Below are experts of layer 5 (counted from 0) of a mixture-of-experts language model. Rows are named router (the router's row for the expert), up (a neuron's input weights, with its number) and show model dimensions 64-127. Each number is 128 + 24 x the weight over its row's rms, rounded and kept within 0 to 255. Numbers have three digits each.
Before each expert's rows: a language model's description of what the expert responds to. This comes from a sample of Wikipedia text that the model never trained on.

# expert 15
Opening brackets, modifier words
router:140097102133123119139143120087076089116104126127165139124119146090123136109135106124151101103144149128080141145134077138104086155120086130123109124133126102125166166130104143123078145107096111
up0:094076080125114146087116147136127134131111102153166093114073149095095148121129139110159126138120120108125158154125118122123127146111124111135115111181128135106122114101120091100129127161119122
up1:105115135114145158105131119119140127134126136131102091152077115126142128112111152149176095126145160133142110070124156103101115144105121127136112113126104122186121136157111109112114110137073087
up2:153120153146127164126110115172095122126096107139146117161078100118083161147123136140120154093121160080125095125137155133104126139131162116141144148154151095095114139138124093106109139110173104
up3:162133095142121113078135086146144137082095153110096077090135092130123099150119149119182149108127094118121122127112120106167133145116166108152097117143108123123161112114147149114126092196116083
up4:171131107180138107113077141171125129178103152162102167165120162133162121148059152129128129087127118109114100164110116111110134113104086110148104137119102120142110122137120133115153134118112141
up5:160089094093124145109128095159159124121104134147124136120086125147115113136101123153125103164113105128122127159140148153123129168115132160156140110158122132090135151130123116180154143122122149
up6:080126188125115097104084168142155134120143135164155131091096158130172118164121126108141114103111112128084138104112147116103132123158059113121055127088165118128105144172080170127120113123105130
up7:106106146124119095107068159058142126132124143139158116131117114152123129119148197138092113106153130137131073154142144135149131132097106128178116125069109141112112156110113115102159094135140057
up8:135129120122097128115161112129082105146113113118145096143168131173101130142117119139155099132094111113141107157140140137146150111151120092150170128137080108104123144108137098156109129143157115
up9:091102140127133108113121146113130125134112104126136119095091165143110114195091104147128133129128113173161122123155145127086099143082133100159129164115098169088089133105112140116142096114131122
up10:130095125118119130110126112128156136107143106143136127116156148094090134129109145083154120122136103153107088149119114133116114113107153135124111090107136157141116170151125129183136129113106123
up11:180075130117091159078137112121128146123101095146127156119115135155116131125150133127123105064081140114145115101104119164136180107113122149148143148123137137118136116127109113143137159143140155
up12:118093147122122125099135189147128120089131108130141116116168135148130138115141132129137133121116124095156138058136126097140127083150088125173124122144113090137120160092086088102073089163126148
up13:137117109166127152116129113132126082100115133096120117128110124137142128152132124093152112155133114174095135111124115124129147116128143153087104148128135140137111111111097126129107107173101129
up14:125167127157126154125150112137087137093162141155117164120134087166114115135133127197121154094147141158137113135137139167096134152121111125154116173182131131112148158112129123130127080115144130
up15:120096124183171167094100102125149079125084124163158133145127131117130129091094116125195124087097130113114144134143126142114102101109137123126166130121102104138093144175138151109127103174091087
up16:156145139132115108161132139147130121112112088127164152164103126148136141130118170144113125133149108126169097106093127141116129076086100151136114110134125135171156160114131130144169120129133100
up17:148117150133114140130155152109108127086179132132148131143129132161141080119178133147139132091158134151116086083109123116128110158160093139187124135094115130122147141097111144125069168126111142
up18:159108140146118085144142093122162132134138127131156105133150172140087125211145080172132118111146155124108133081118106121095115123140091146096135141083106140134143154117132146151107163101083181
up19:163134102125120168097117129166098136105117085148134144153161120126089111087127103079186110116135108112162112108114095152161101124112137085140087180101106101119132121098094137110141120143095103
up20:122090140132142110149130134139076150129117118146139146101146145141140130143139114129130151091125093120125173092109111120127125121136125082156109101118160091134133163132116166141112161138129173
up21:101123093096128147162149104123118148119126109118102132098131180152127144109121086128139155084115122113135134136136134125132139120115141131124070114151133115086153169176132151113098122107146137
up22:161105141177151078145112135127125069145094179126151148123130146140126150149123145137101134139130124102118111115088138171096137146123108157167125131102068147179131150146160103127108152136111129
up23:128127114113125120093113108149051152156076141083103091143074124135112088120123108146126099109080101160179099122126101132134125146106144110140164152151138147094137127110120131107148151141116143
up24:150147079109126100179139122108080133105124089183097150129166144150123101159129128128169158153151103163138088108123189134092124107115147141147188181111148118121141181094143127133136149093166116
up25:167119111087154142115134118129117102153108124141099138117095150089152137102136079091144146096088149155148115110090124160119139155152127110060132128119158136109137149105098153181189143131105132
up26:127117103131118139129117132110182140141103154160113093127084124104099163091129150106151155109151146109125140134135145108089139105120115173124117174150172133117116155173101096095111154112103102
up27:133199136156132110130100147140119103108127128165137134136118210141140094177169152158166091115120103091121101113085134124131142135091113097140124146147101127164119124100115122086125146098086122
up28:123111146116156090081134127144109124167134144112094166103134105137105190125141132097121125146104111122149075132122098118110124135120134123148089119164109105115106110101096145123084114167124151
up29:134135085157118096109085101068164180148099108120116093168120111111103091169125140162129159088096151166165158124126098148127159139131074112110143119075139125143152137119117146096074104143101101
up30:118120059116117138118095122131143104140107146158123117119122142167107111147113165155170101058110123161086082143111149110092121128112108119165145115128129153141154115119156133109099116204170143
up31:162110145129162134127158155119145100166145141127133164146129130155148129115124105103128109123152090117098172148163134091112108136094093102123124145136141122089102136102117092117106158123120152
up32:151135124164078128145146116133112141134126126099174127133166159136140117118099131159126125105096114125092122148076126080111156121086139094127131112127142121152105160089067089180128136136142125
up33:128121126116096133112152152099133132138142168127114165115172096130133140135099144174175112151147120136094117140100140122108126147100055125110135100156138131150123123142155102111120158085132199
up34:172106108089122113137151127151133136096132148109121128140153064141107165125134089108135130173109107110168152131090141150131124101129110112134160160123086109143133174084156137088140141134100138
up35:151114120160095142110131091134105138112110082118154140083146144097135115143118145151153106135127130093133116153126106096133148137124138074152136085132114132159152162157132140113139129126098119
up36:161125136121133094135075165219151110144106122122115169163103104102144101137133098148112128148114098112124153124122157148105157123138130125122144195118116081155130108170109096114101128135107158
up37:118093123120097149111128131130133132119113144152123137109133110147141089108153121094140121128132106156147100092124152158128147140132141124135116113137103157107129167149102153133148154148100092
up38:110147110110101141156120135115122147140111109145127151141169145149117121136131122142153123138109094135191118089103138137130096083074134146121103193153140108148150145080115124120139147103064147
up39:141124146159105125118130156099137106146133123141091142121110138130132134128138118144110174100126113127116133168121139124142155124149137110127130121132103121162137166135106176154128111128128141
up40:120088127099125138129096138089158159157135116167140130117103097149125109118147143118136125114099086108078148110106139099115144162125140149161110085132132152102134160121133126132072133141136091
up41:138154087151154123174145157140105137165117119115148148099089129123156105103142106179122113124148133110132106134104087102130152095114158091138104136082132129122086152106131133132079096144131156
up42:141137140113128100139155138146107122121117142194087119081120052126167126106101095134149139077098140096137112133103176126100127188113123122099169104147124088125132179141135123140137106154159118
up43:138119188096134118109125124138137129110171116115142153129148148106148105099099162116135097146076152156093116140125105141131140129073124150159152167121178142115091171157151112150151156092132091
up44:130118111125129131206076150066119153160114147103127104120131100117117083119130126125134100144109131123132084165119151140128125094048136144126147117186180148133148154163117147161131202110131145
up45:133115123132091098102110089100093116128125136106105118149116131147128126136137092143141152101124162107129143130120134113206154129107121093132087168156153127114165129178097124173105143099094115
up46:146178118134106113115129118165116074133133128133091115132142145137111130149134135176153124087137118129132090118119153154166107127111099123152102132114153110110125148091098176149061149121173163
up47:137090105139136144106118129109117114131140148141094136137082122182131118109176124109104100169130122105140108142105121116108104130111113132148153139157147132142138155155108124132132107073103125
up48:158132123124141120105121131126123131094116157168078112131158095168154127142130141136140136134144161147132148137152144127131169183119141138160110142125110166103079121129159157084127137155149116
up49:151207088119109132155132126131164131152130113144110211102169162119137139125107156097121120133129141126085172135118145127139145144143141111108136152154126143137108161136155118162152104151104129
up50:160086133106131143124132091096128132139136091131164123106140063112112097149188137158146090091100127144121126138139142091104163129090141124127126176114128094100154121087132138107127128122136130
up51:129139151121133139092118099154163147110127163145106123126146125097104093178150168129117100125201129111103132132148123086106115148169051121150129142098112098125182085098131121137132154134154117
up52:155119140123152118145127132167167158102127125153120160147112146128136123139156118087149110136138077106135151129125135148168194110153155121126163119182111129095108099199153139142092159146118101
up53:122137149172115131115131102148134134143106123105157173167153076106121112151119143122144143140134082126122149133121110144109142134135122088149154114170154100131137140138125134134140120106138123
up54:108123172130109131143126160103126149127155095161123122160086116070122130144118156142126117128106144124140103126094131123131149121148096115151103101152115148117101141152120085127096117136118132
up55:106129210131159106135132134112131131141100136090151176168116117123093104120114148123118115080088097121119145100149116136122128106140164137144093114127108092152144166164106140103114103108129170
up56:177134143100132130136151084155112120160135146110105124147108151110108075112168136138141115087136097096098129139147128138131174137111110112132134107088108099098130169127142163148148165181110119
up57:122122091127121122111136116123147150121128117127098135103135118144141138148151139122113134139106158107111138103136164152148133093091117133173183160140141161158151109136115107131124159138149095
up58:137102144095149117141118067144102080118095133120118097097145118125095141112119130148122117161139183139100122179115116108130107113139110153121112135132119134128145182142084160194116119170118141
up59:160160129114132117162092148175111114098127126127146113116157108135093147110137102131081103128148087117133118109123138088147097111106134174128108126134144119158114155156104131124163128131187133
up60:182121125124105126109123130148093098135092143129162102155131108140128155151148196122117102110093077183163138133105154087161115105108143133133160136145146116136150159155111156142141091129137109
up61:091099123119149144132098129128144139120069065089124110127111122122099157137118143152092145087126117128128092156151091118066118142108157117154139159170146092093141139168093137169095140165137167
up62:162131153144094181123113118130100133073131107178145109108131135114129138112158117119165097115112135113149066174129151125130151102114121145159139115138144105128145119141117167147134147110120101
up63:115152119087098152082165090151143136162139096161083101119100131110116103192136134114137089127127144079086130139132107087083145141164121119140133167176147144123118122152119111105123129128155158
up64:159087109120119165113121156099086153116086149116126150159130099132131130118140143127151099153105142064126108131166119107119119099148111138172150133116164110132133165137130116130117134108087107
up65:124142144101110109119159096130141138164112172161093138139161127119113138171092145119167102110121123159085110146071066162142155107085131162133169111145159099118144165140101112116144127142115126
up66:165130085077090141094177143157127122113162135193117090097119120129123131167144108119131144110109095120134113127157124122104118136109149141146142103141125090122164145139124107106123140140150163

# expert 24
South Asian name pieces
router:135095095131112137097132139114105128124124157157102138131099133110096140138136158120134115145142162114150110163135108148122069119109139190095124128119096131152092138119124119131180137139143124
up0:112140137151122120135138149088121135133141119122172133144117103064116074130164141100149122152137105118122109149141111106125122144095124145120168137091100138109136121104116077127109125123141096
up1:084113140072112158121105154197116122161120133154093163141136150144095117129124125145182168128115113095144139087108154113141153093070120182111194141141160128154111174122101101147108150137129114
up2:090159139162139111105114100144122157115064139166145144126118063160164119172158084137148144128117097124145127097176145097127121105117109115163141105134144141099154164139167126130133177130156153
up3:145132079137137117160089129123127145139127072143162138094080168108144112107115141114146140072119131102148086138119121182147106120129133185153114143145127126130109092168133139149128165130136118
up4:084119136145136141056123130134116134142157111142128119122133157133103129106081148141091110133121139146101116140097129089166158135161108135079170080152114140124124150126121117111144127099119139
up5:099138095111162117154153134138130116133105149153167170099141125086179073103113122137154128111119121073126196131124126112128150102064107135121113083144154134122122146100110104143100167131143096
up6:046137114121082127136140110129186105088155112148115118102125096108150130203146127130134141153175119114129099140114136149070088143135121126127095147122115108109111118145152163154169171110093121
up7:123097094136096125123116130158097106120160148147110111144105090170133108112105128158140103111089161126133130150093146125104148130109124127145115153115138112113123130101094140168167129128114100
up8:171102094120169159150131123092112117115126130173143115091105151123108118132154147133129103145103122141142113161180141121084096104077145161077161116107120128100111120111137091129147187119144107
up9:130125140107143160149108167143119173127129153161097121120104106122124106140128088112171092113120096158154150142148094138106127127072140146120132179115147206125136115095142115102190149130149109
up10:125118148132112176105133131125078110126163146070131119140111111112112087113154125122129110126141149149134126186140146116147126150084107158141157193109073113132148140123126154171118202137174120
up11:179111094124156136156123148093117101160088176153124105067088101133118130120132161154120137146150165128097120138148131175144097117127141147075148169134122149141122103102136105143125126128127138
up12:133123115119115113162159151112114143105117143160156124108112140079117102149181132095085147146124108142124140154181125109092130138111115169095141149128101161127132127103147125117165121156100131
up13:139132104156113161098171122133126160143131145118103150083106169148161172139121140123122147109151128119163123140131145092150152116094149155143101142126150121112136170134136121129156166152084144
up14:124085151111140134149132151124095116151136098180122127119097138090099113181104110136112127119100170138145085126144129098118113148099099139147124149054139135116101102108106135149107154125136122
up15:150125110145162049132128085140144096138090171097086133120154093194131139125130141104183131112128101145113104156137118135144134163121103170097146138127102095126067134131145139127154127113130163
up16:179124122117175146112100171112104113122139088122168137132090089156110128150129061126143112129083127156165117085106167141090132114114099122138087149140169106105139138133161158119128138140134092
up17:151115117116148113113109120112117130140136111199139098164110128126165110160176134111144173112129101161116123151178122077150121099122137184099131129153134150107114157134153091131159156135137135
up18:127108132149162141127148136159129090161117105182090099086114130090161153129177112114160132082122110117149121120118152136159096166076167162112141100124117153144136158121117130096103151120164125
up19:125114149164109182111174124131135149117128140125138168061117109084114113110187148128105102128128125133115117098121175095121099096142119108104166117152114093107162191113126126082121161130111154
up20:135146107099081104126112108138110133154110133125179115136133173141136152095152148096159108133137138119143099158181119161121156132156110180153130144117151122103142146089080133097139132111159157
up21:125122088143110152097134130104144111127120124154095106096145136118158122125166117148118136131141110099115110147123099130112138121079116151102142102145102130164135130100125108146121133122150115
up22:128113106110133130112109115086158157105119132155123132143135173108138090146105147163147101145104120159154111112159146090121118146148115159108090187091106135099135126122112083107149153076143138
up23:139125129162128091111148179134118131137132126137162129125144109134120120156168129119164142186109116126145125147115116077125123124087118148146123146131128141116123155177123156114117120109167090
up24:110153150142132131123135114105104109139143131137127154120139125091119104138095106112139104094129139097135088133137145111119143134141111126111150149104124116138124169172083136168158166136101145
up25:135098136128098151088095161113119124146133100121114137125166147074110112126160151139109132186124111160169113108111149128138150128113170148104173130141129180094107153078137109123133165140146157
up26:127115141095147168098112094088103169107108133100153157134139141117140141180129174102146154160168133146119120164168116123164142152094119155139174120136124135127135116138116162110146128123129148
up27:109081103134154121133154150153197102116074094108154119169108142119098116138125145133117132139102154141155152104135125160147165128084149129106115141123134108124103158140126066122131118137139179
up28:134127112098162097111086127159136167104118121124110120136114130118147109143120184120158106100171073151153119146145155152154114138093150163133177134160116151111137175107121076103123130119132040
up29:132108121126116091142145113127130096104145112177154141126102157119119108115132149123111120161097115097135122158113116148170124126111166113149129115137122112139121154129159160135125100085148126
up30:119160117114118122115128154123135097135182142131115145155124101130132132121161119131134144135120112100137152152146110122132110177130124132130122120131166099136123106147134132148124142085123133
up31:130101133104126155124175135143199135113108136145068148117109114121105113076111176107097140092155153082108132126119094097144155129063134121105107130143073112135076147126107121113132104126093154
up32:118110106122160121102099100165085100144157084162112135104129101101145089128132127153094099136073149144184108144133158158142145095119148126134092132101129135078072131101110109121128132115146108
up33:121118129131127116087102147129135143159136148121146105086169147085127102131123107103105094134142166139141141099171166107122105099070114186156173124151155128117172112159140116143126198140120147
up34:119160079116133129145118131086164140089172100163122130149132146084132152108120092143093113133140146157128121140124122077111080094139134125126146147103139117124146171089127125139138131064097151
up35:142092139137110128129130093096130138134130132120108154116071057113176093123148142138091117134146157168118102137111111124157137124137099114098102134137135149163078153134131097077108179137126142
up36:099155110165120086088094142082102121143151142157136095128098083143169157150169170065157131135104137094125110144123125127159113093146094180098136090170146122144124142101138149099162142131141139
up37:054105142115133091191130116134156091136137107174172127107131110119125168200126193088128100166155122124157117166145147123117170100118110174102143125118100131143088109102124163121082146143104117
up38:139104136127165114104111117115130164140133095126154156115091117131142089157109115130131112097111102121157154150091151098094102130117139118138116110146093121116094165159084068115036133127088109
up39:142113114126155151090098132160126126117151128143131154097125091114155154168115148131166126135162099146144172117137104145140119130074134120120111075145101114105149154106128116128141119117103109
up40:121145123117141130120142137144157150112134124149118132091106072151130108134138119099146126172137184117142136136095144103114121124100120077117139141101140135165137143094143097123159157062110116
up41:113133049116114130114094182105216121124153128140151162130086153109137124132113140162135119122104096148144144170146077119093131104098156132116133160086154149135127118139128103118158139134133114
up42:145058108116159107118110116145133152083140133129116134102122156150147122095074101152122093099132144143117159100113146118095150055167112123108133121124113125137082164153099130108150186107124136
up43:132100093153094106075100108135144138124153118159164147138100114126105097128127124154136165065133160107170162124105179118099118138103128136112154149129134130130172127107148137155188107141137144
up44:131121156116116126119124174137155164122143152112144122101118128107125150127136127123137157112160097148120135123151128152101084077072095145124146104126136145125142128140147110131146115122138115
up45:065094109140110131123148186116154099120089135153124130141147123097113087145145136118108079152083146072132148113129141089150102133134150117151158099135110113153120110133155159190088158122122122
up46:136100143114159127143074123124098166096146118142151127161085195103099094139170101127172095118130081175130086169129151181121093092113118158087135125136095159122126131139131129140121138123116119
up47:099095162130140132101137137159133100129087176109157132091113168112156163140137135117134119147114120110123139160097132111160145114129101155115152110128122135167101187106131096179136095165138120
up48:147159104173155120131100130138112107088115138125093113139125168125168126112134163203125173153160130116080105146144121148164149135122154169134165139094106159105126133145147113122184122117116161
up49:157141106109104129113150148138146140138097100148081094136093136115101128135131134107139139100141174108110142136152176158135135116108081152169171150162116090146118147116142108121127133145135139
up50:096099107148144122167105104117171162096128110164126105138040120088162147129143192098164147122096150125154165127164149131129152122123103089088132107139125176108126087097096158086113135108106101
up51:128130098164112104148135111145076151154114145106115141160111153087088142127109133117151093139124107079110164093127148138144110133125130148114173121167057120094086164129142103126135137107132112
up52:167176167111121151104080141135129129112134161115165121123104119145144120105167119127118069140139122157138148151140166134135152109114127179162105146123094151130118147084118135110104090152129177
up53:123107136179139177125107121122136137151151095095122169133100122109141159113106098121133127135146144156118121122126142157124135115105086150145126129149154057158131142118091160120144141104121125
up54:096116105134102113085104145160097120118118155175127162108149162132120167123132126128143113123116144114110125140121157116143134135043129160135161097138182132114125145126148121165126150144092157
up55:083119174173130163139162052143135139139097108151110150141135107136163140159146104131117068096132094122099123106121152113150115112087126149106131110139145131163127160090124110144121134106150178
up56:108124162134124106109124122144109082135130089201118151122104124124131158150168150145135139157154117117161144150134149123137127104098113137130090116145139152154122139096148142168116123180140121
up57:125092117104131137089085079135081171128149131120148133137119115121129066111186137103132114135107115129125135145107139132128134113102140143166100133142118134161130111120144130186138119133176055
up58:106133090133155125139115145143141129123129152126088166119138148144151075119130063162119135111133097130138093137129135078139100158099148144093122123165168116108136154105123138104115166098118140
up59:111101111123149161100124113102090132061142123094134130155109108127112154140126152122183158129096159185126142143177126113124126133124111138135150183086128116062166130141135160093167157103173133
up60:137114123100123131166143134111095104138090100138068103118139142054136140143147074153110122162155098120100129095088112146111135133110131135145134115137139149137129092123177139166111127138130167
up61:108128110107119153122084136135108098109162126119137097123096148111159110118131107136110160113115085133132123141106093122122130149086107107125134135121129171122110146131153144126095163100163084
up62:134128132140121142137105145124158146134126090131137139131136137133104136143142118139124118143115161131116055163108105119102095134112162169117129130129144111154152140125120152153150150126152129
up63:122094120129136155158141162156154127126093167154106138134099121160136152127112131114091093162124077142139124139132134113084139106106120124117124144132131108146110140088122142127124165119110134
up64:169109114114150134144089142112105146159117152125131131126093145121124105133135116176113111137108177157110118166111146132108141053166125133126159133199159105088106118121153130138138151147155128
up65:132110121087172129078038109105113124122111156112092124130093154139157149090147128112092107138113139146131125147130138156141117121077117142157143125113152137118081127125141114132161168154118127
up66:144167108173095090112146122098119186139140141085102144139152198137115131170158131126097133107103093152125097118104168173172111134097131155149084101157111143144126090071150141115120117145157161

# expert 8
Year digits, open brackets
router:176126110155127126149125144067100128122087177137135096161093143074094153100100127142156133092113143130110138110134082128085096107130116105114127176165095125125152151137105150145086165119132119
up0:130102138109131137132177159117137125142116105145139189158082091095102158117167134155172077100146131133107062109113105127121127129126151144140142150124118117148118130159160117108109152124144144
up1:133119150109135110110080114129128146140130146095105131122111139123145080126111082120096109123147130141131152093123120110164119120140116112143111122140128134106101140116069111099121135109092097
up2:133103117111146089095122176115107148055088129160132105132118109136100118120182097139119105124076108153129142135111099113163142149146142121113140175165119126127121112116141115135102095133107107
up3:120122100092100146148145103119168149098128139101107114136165103155158116136137146170119146125107103153096145140100120130150145163111117156130126123074128121145144108155168157138095154099136121
up4:159138104098185114141126167120159126107177150153126096120106139089162153124134103153139104129114133130107138099131081137135166113147115109122171112123130167123143149110139141136094135122148117
up5:079116059134149120108152074107137159121128090104126186156115107116126135090120118151143155122131142123163114098105117100124133137096084130110135115137159086104113131139164116125175153159131147
up6:125151115158132097089150129084096107125140132120109120156143115129129153108096125136152090117134137124125117088082096109115138104093133138126143131164126126102158153140106120124086167136133151
up7:144118126130130168147136099108123097107159146116166135119102121090176100113091111145060084165119122136120123088064158130111093145149119109117149163154122141167161156183096115116110112128087146
up8:150133135130121167124129123076160115141120063104134093125145127116150111157121147119120112142158162170160137117147136145127132172102122145093134114123142140141145104198125170148137159121132155
up9:101148102101123109162093157167133128140157132065107116146132155124146121112098104069148136055143085086148081142139149130171113125164171157117102116145121154157174132114163143108105147130158128
up10:120139146158140117106112103114085140157096062121136138120104130151098130134124148122117122119089139101110118096131117164146160135096163172144100150141077128106158095158116159130126146118085149
up11:133144145108094088112107127176135163113103120158134124107081083131112162133126137129105107142130123110126152138104128123134124091166130131147118142125137161125125108121123059107152178147133133
up12:134113114098079149118122153099149149148169100131174140149113120118152065142142137128128112177122102115120090111141091082156117133141106155139114149161127133108129103149108179104146165152120150
up13:156161105143133132116107096127172129134082149144130166082120174092109106127098139148133141151114169169110122150180172119079096113160105129172148130102111153127139138092123113145136104114121120
up14:129131104152087132116167159146113121114114087091148148135131113134147180108128091141117125071137151133144109104136116143111133108151097144130104132148089139132140116130116099111085117118145158
up15:106173114126109119194105183134129136085138196129076134097166130099101108101142118122150179104133123150097069095108118181094112136123143125137141109102115153149140136165084130129108118172125108
up16:126107120185154168129125096128104104099108143143138155126151130113177133161097136147146140108114162113131113109126107112122136161127147132122128120148059136135108136109080126111185121136114103
up17:174106144117132125127112138143089132106133230134134127144109110102123117200087165166117111113141107136120152118116151151123174133149112106116150131108120145140170131144102130115144179084145130
up18:144089165166123147147164114110159143148100153123155142157113140144109108113091112132117128130084126131106096119125122073116178119107152148134122091140150125110130125141149141128121134111119181
up19:158121105128130164089096175095125118171114179148091155162099132142139116156134132143178135156116093137133134088096107152076122141131122140150103178118095125123140138107127102143084165144134134
up20:130141125151125087117195147136121122090112158064137119105157120129135139136097107169136124101134124151134086140158150126116127117104143160107141146091114119130149152144111098099152115173177126
up21:072128069140124140146100131164168108184187137130185155178155133114109144113126135119152124141101104115107146111151118108094136149099077119152095151154108143138124143152127132117075149125142092
up22:127169104129087118128113165095096163140129137128169141102072139112129139120147111181141116129139146090140112132121126073086112127121126121082127135147140101125183129153113091145138180078107150
up23:141152161087104163153129155117137142117118106127114136136099091124155131121139121144118143113116131127161155114151099177129146144118110108102130143121145120116126158164105122144155113149135081
up24:139093109145147130132118100120135134123120126130169133108116166137093107124117143102186141101121135134162122163147086121109114074114126109133127144111128116129136160092150156136126154161147135
up25:128149136083126148138176153117068156105134151106131143119159141148169201159147128094134142100115133155100177129111121149112121151138139104111093174115115134134116126125120139134065136150140138
up26:092102183094126144125112131156109095144117093114127107153129114138119129125126143157118152124101120133098110081132151112138158156148141122098126134173084163104196130203091153132134150118097127
up27:140136100145153101177115156108101142115079134113085157166113100132090138116104135141176158167130126122098111114126134117130128071089113131144134116114071097140113146121094111135100075133155108
up28:150121134101140150144164134111103108071157132127174182105101109158146121126175096137108126120108127166111123177140147138157144151101100137136155122111192114106110141106117089132079124135125118
up29:132092110108117147100156085101132162138094137140110138136123146110153117145127149174170139096140122128130138131132121125159129153112112110119124136106162042094124149146093089126108128108156089
up30:122143074145158142083141124145097100145149112153141098136118156136110103125132157131150168148185126140136106117132093149136150138088112111136093112122152120116149141122095143163110152100125140
up31:109092151147143126105062155103133074115104119081084119156142162125146189113132157103101143137138128090103119173130116117144095173132036111106133130112139125094120137124126100110080151129084140
up32:145176146092057103158140119180136144120112149117116116117164105103112155118116131093126127120119142144121118137161114142158116126151131151148136178142151160146201117173081130109109116149168165
up33:111151089115110155127104126075131095140083139149182095115116130151121135135133161100154129157077128074114099157158126092177092112107090140139148130137162107162162131142124114104112139128075168
up34:118103183160145115099135082142124152152142124105108121185148111116125115151157133178185099139091151145122149122109103093172132124116140149134106155097117124084150140176118102115100142106134129
up35:124121147157126066113129132078148093111198132123126088092138173117108145137139149134125119109176147112103097106143145132073160083133149128085153149145140138128167129133133120120148180106166146
up36:122130102151114096122119109141090121147137100125123089138087124139139119135158079117127149120170165119120070112085088121136131121142120104100049151133119145168094154158092143132131142106120117
up37:100130110114148119143137166122156128097101114113174133145124102141167121124147119196121135092147157137130127128087157117118137136100123133127156138106124112101122176064127132160100144163181174
up38:115107191181112104129163146117145162108107131167143092120113160138172148152130098122143125099151128139127119098089067104111109149143135137139133129115205112132123169146114086136104097127171145
up39:096158138106137105124143126129143103117104111122092119087139185058134125127106151120147137104118141122132107105133110145118129152115142147138131184133181128126118144108098150128145130155151168
up40:113149105112162125136151141091128077134117097144149118108120147069121118125106086119145146130129089113138151101150110139099141126179062128116113125138121139110149146118115162122117160137154139
up41:077138153139129125144130142115116144109106167118126100151105105141177096110199104121133161175133128144102100128111124117142091108137159157136125155082123167088125170133108127131179147053083165
up42:135126113116122112141123090134122134137093143162115145190130139110096108133063123173143085166121103128107124159111129139115121140114148154128112128178135108119125174144083139143120139102143177
up43:132120145117117129117088125199122112150165141143100180130121159124144151132106075066124099121114099124112155159131070139165164133101127078145138125139140108127098163158075146143117110106093130
up44:129137144155161122170153091108102149171140137147142174100097116104163139122122136123086111151141120117097144160166136199152095109128104148165131163093121121127158117101108060166087145095144146
up45:164117158141114092138126120152130129119095104140122152137065127151143096133133116140127154111120114115152111118181119130095134150088126129148188133123113154115117101163143167102114084162108141
up46:110174121143065152146129118107160093092134131102166143147100196134124156110106177107116145140117162089128092117145155137145113147155123073067146132099105122164167152157141146130102124126159217
up47:148137123149105138115126139154125138074145134171090102090154123126110119107102129122132114128098151111147133158114134149108132077169108141159142129122141127110136121176130145140081158137134140
up48:112139125166127123164177130074125142136128176153110096131094088173137145121145185186158151148082150107140113146088204135109179142128132142118107152114117105123118178147126097132131125089118140
up49:139144168114084125121114132117159146129124112121159154163169120148101154171114107137123105134106131177116171141121135175137110113147140119178104135138112151139116123107143103152132120138114081
up50:133136126130144138162088121118140115139143074112112148140140152138094145129106115147122139080119136176127140150097124141117169136113131133105088177121178135126141130171132135116064141174194130
up51:157129114174145091144143174132131130122147171140199140128128139142128070127127139105107118144139133107112128128116059096097144132114111126118128160133164104130140128136078135126090110155127182
up52:119143071156174141115157159122136102131126103139079124127102116037099121126131107080112119157110165103109156147121111134104153131134152127090132137140110129169118162166167128140102151097077147
up53:095090153154148088127108133135124114136099131172119143143124098116094131113148112137155113158107157140120107067129095101134133160137132127134108092116154110092114095141141149119121112079122135
up54:160155162165152133143122127143125129117139126150162125118097137079151109157159134138080072173113111142144122144115141140111137130132073128100134135113139123148099167123155149110112153137189124
up55:099142104116122127148129189148133134144093197162123096154041075100104086124153133122116124102139114115171129116076120135134138098184071085148119131114169115147122121118121119167153150088131100
up56:127170146114146154153130154079122088126115144123104113121071087096166097085104095127138136075118121088125116109109119165131146128118129192141163128127119110149109092121134126104138166133143140
up57:138143145144090130152076113077155121151110128118153138133163107106101114109126125147172125160127160148115117152118140153108136085139130140132087153142146147120084164120111131143080135125127141
up58:116151088127144132116136121124179094167102136090162127127088157107121165097140155125095113124162162098131105159135098118099146125122111168118095143113132148108128139109137141139134135149135142
up59:125153132104134097125169077138107161176158147129143140111091112068112134174113127182151120155121124089116165132110118152107128136122101104151120137116140086140168128135121125124140115089102142
up60:129152111138147131152136090137122095116145164102124124111118126125145138146093147143148133100112122140075083115144123081105176124136100114143137154155144128136137106116095124170133131173133125
up61:107131132093140092142149145085127154059162080116150106149144127101163140113177114138135135152145104170159145136125144115121131125130135133107106148120138100090117140145161145135131141128161137
up62:147102116127168152168088176143113105131120159133128141126112129118142128123097143120116125132117159092132143117146117121109107132081087148134140141150077152133090139165122122122152115153105087
up63:188155136130164108124151129162111142112068158145136118106135161132119173151133114121153130155168133154184111150131100119150077147170090123155126160121132133145100122173089149122125124141187083
up64:139144157110163156103134119105093140143123144070133172103154148147099080157118128140140141094107130120113133074143092145125135125096105126150114103167120101114165136132107123146091123106126108
up65:064131089169143164138093131111158144111106153117131139187143114126158127127111110130141114122165117144148106098178127078151123140159115142126124146099112137106166149138130141096144126112143122
up66:120168099164113116156069112124121127119112112105167136116133133135159149093152154142115134131123150113114171110117136139118117132125092122134114157130126157148150193143124147127124148096134129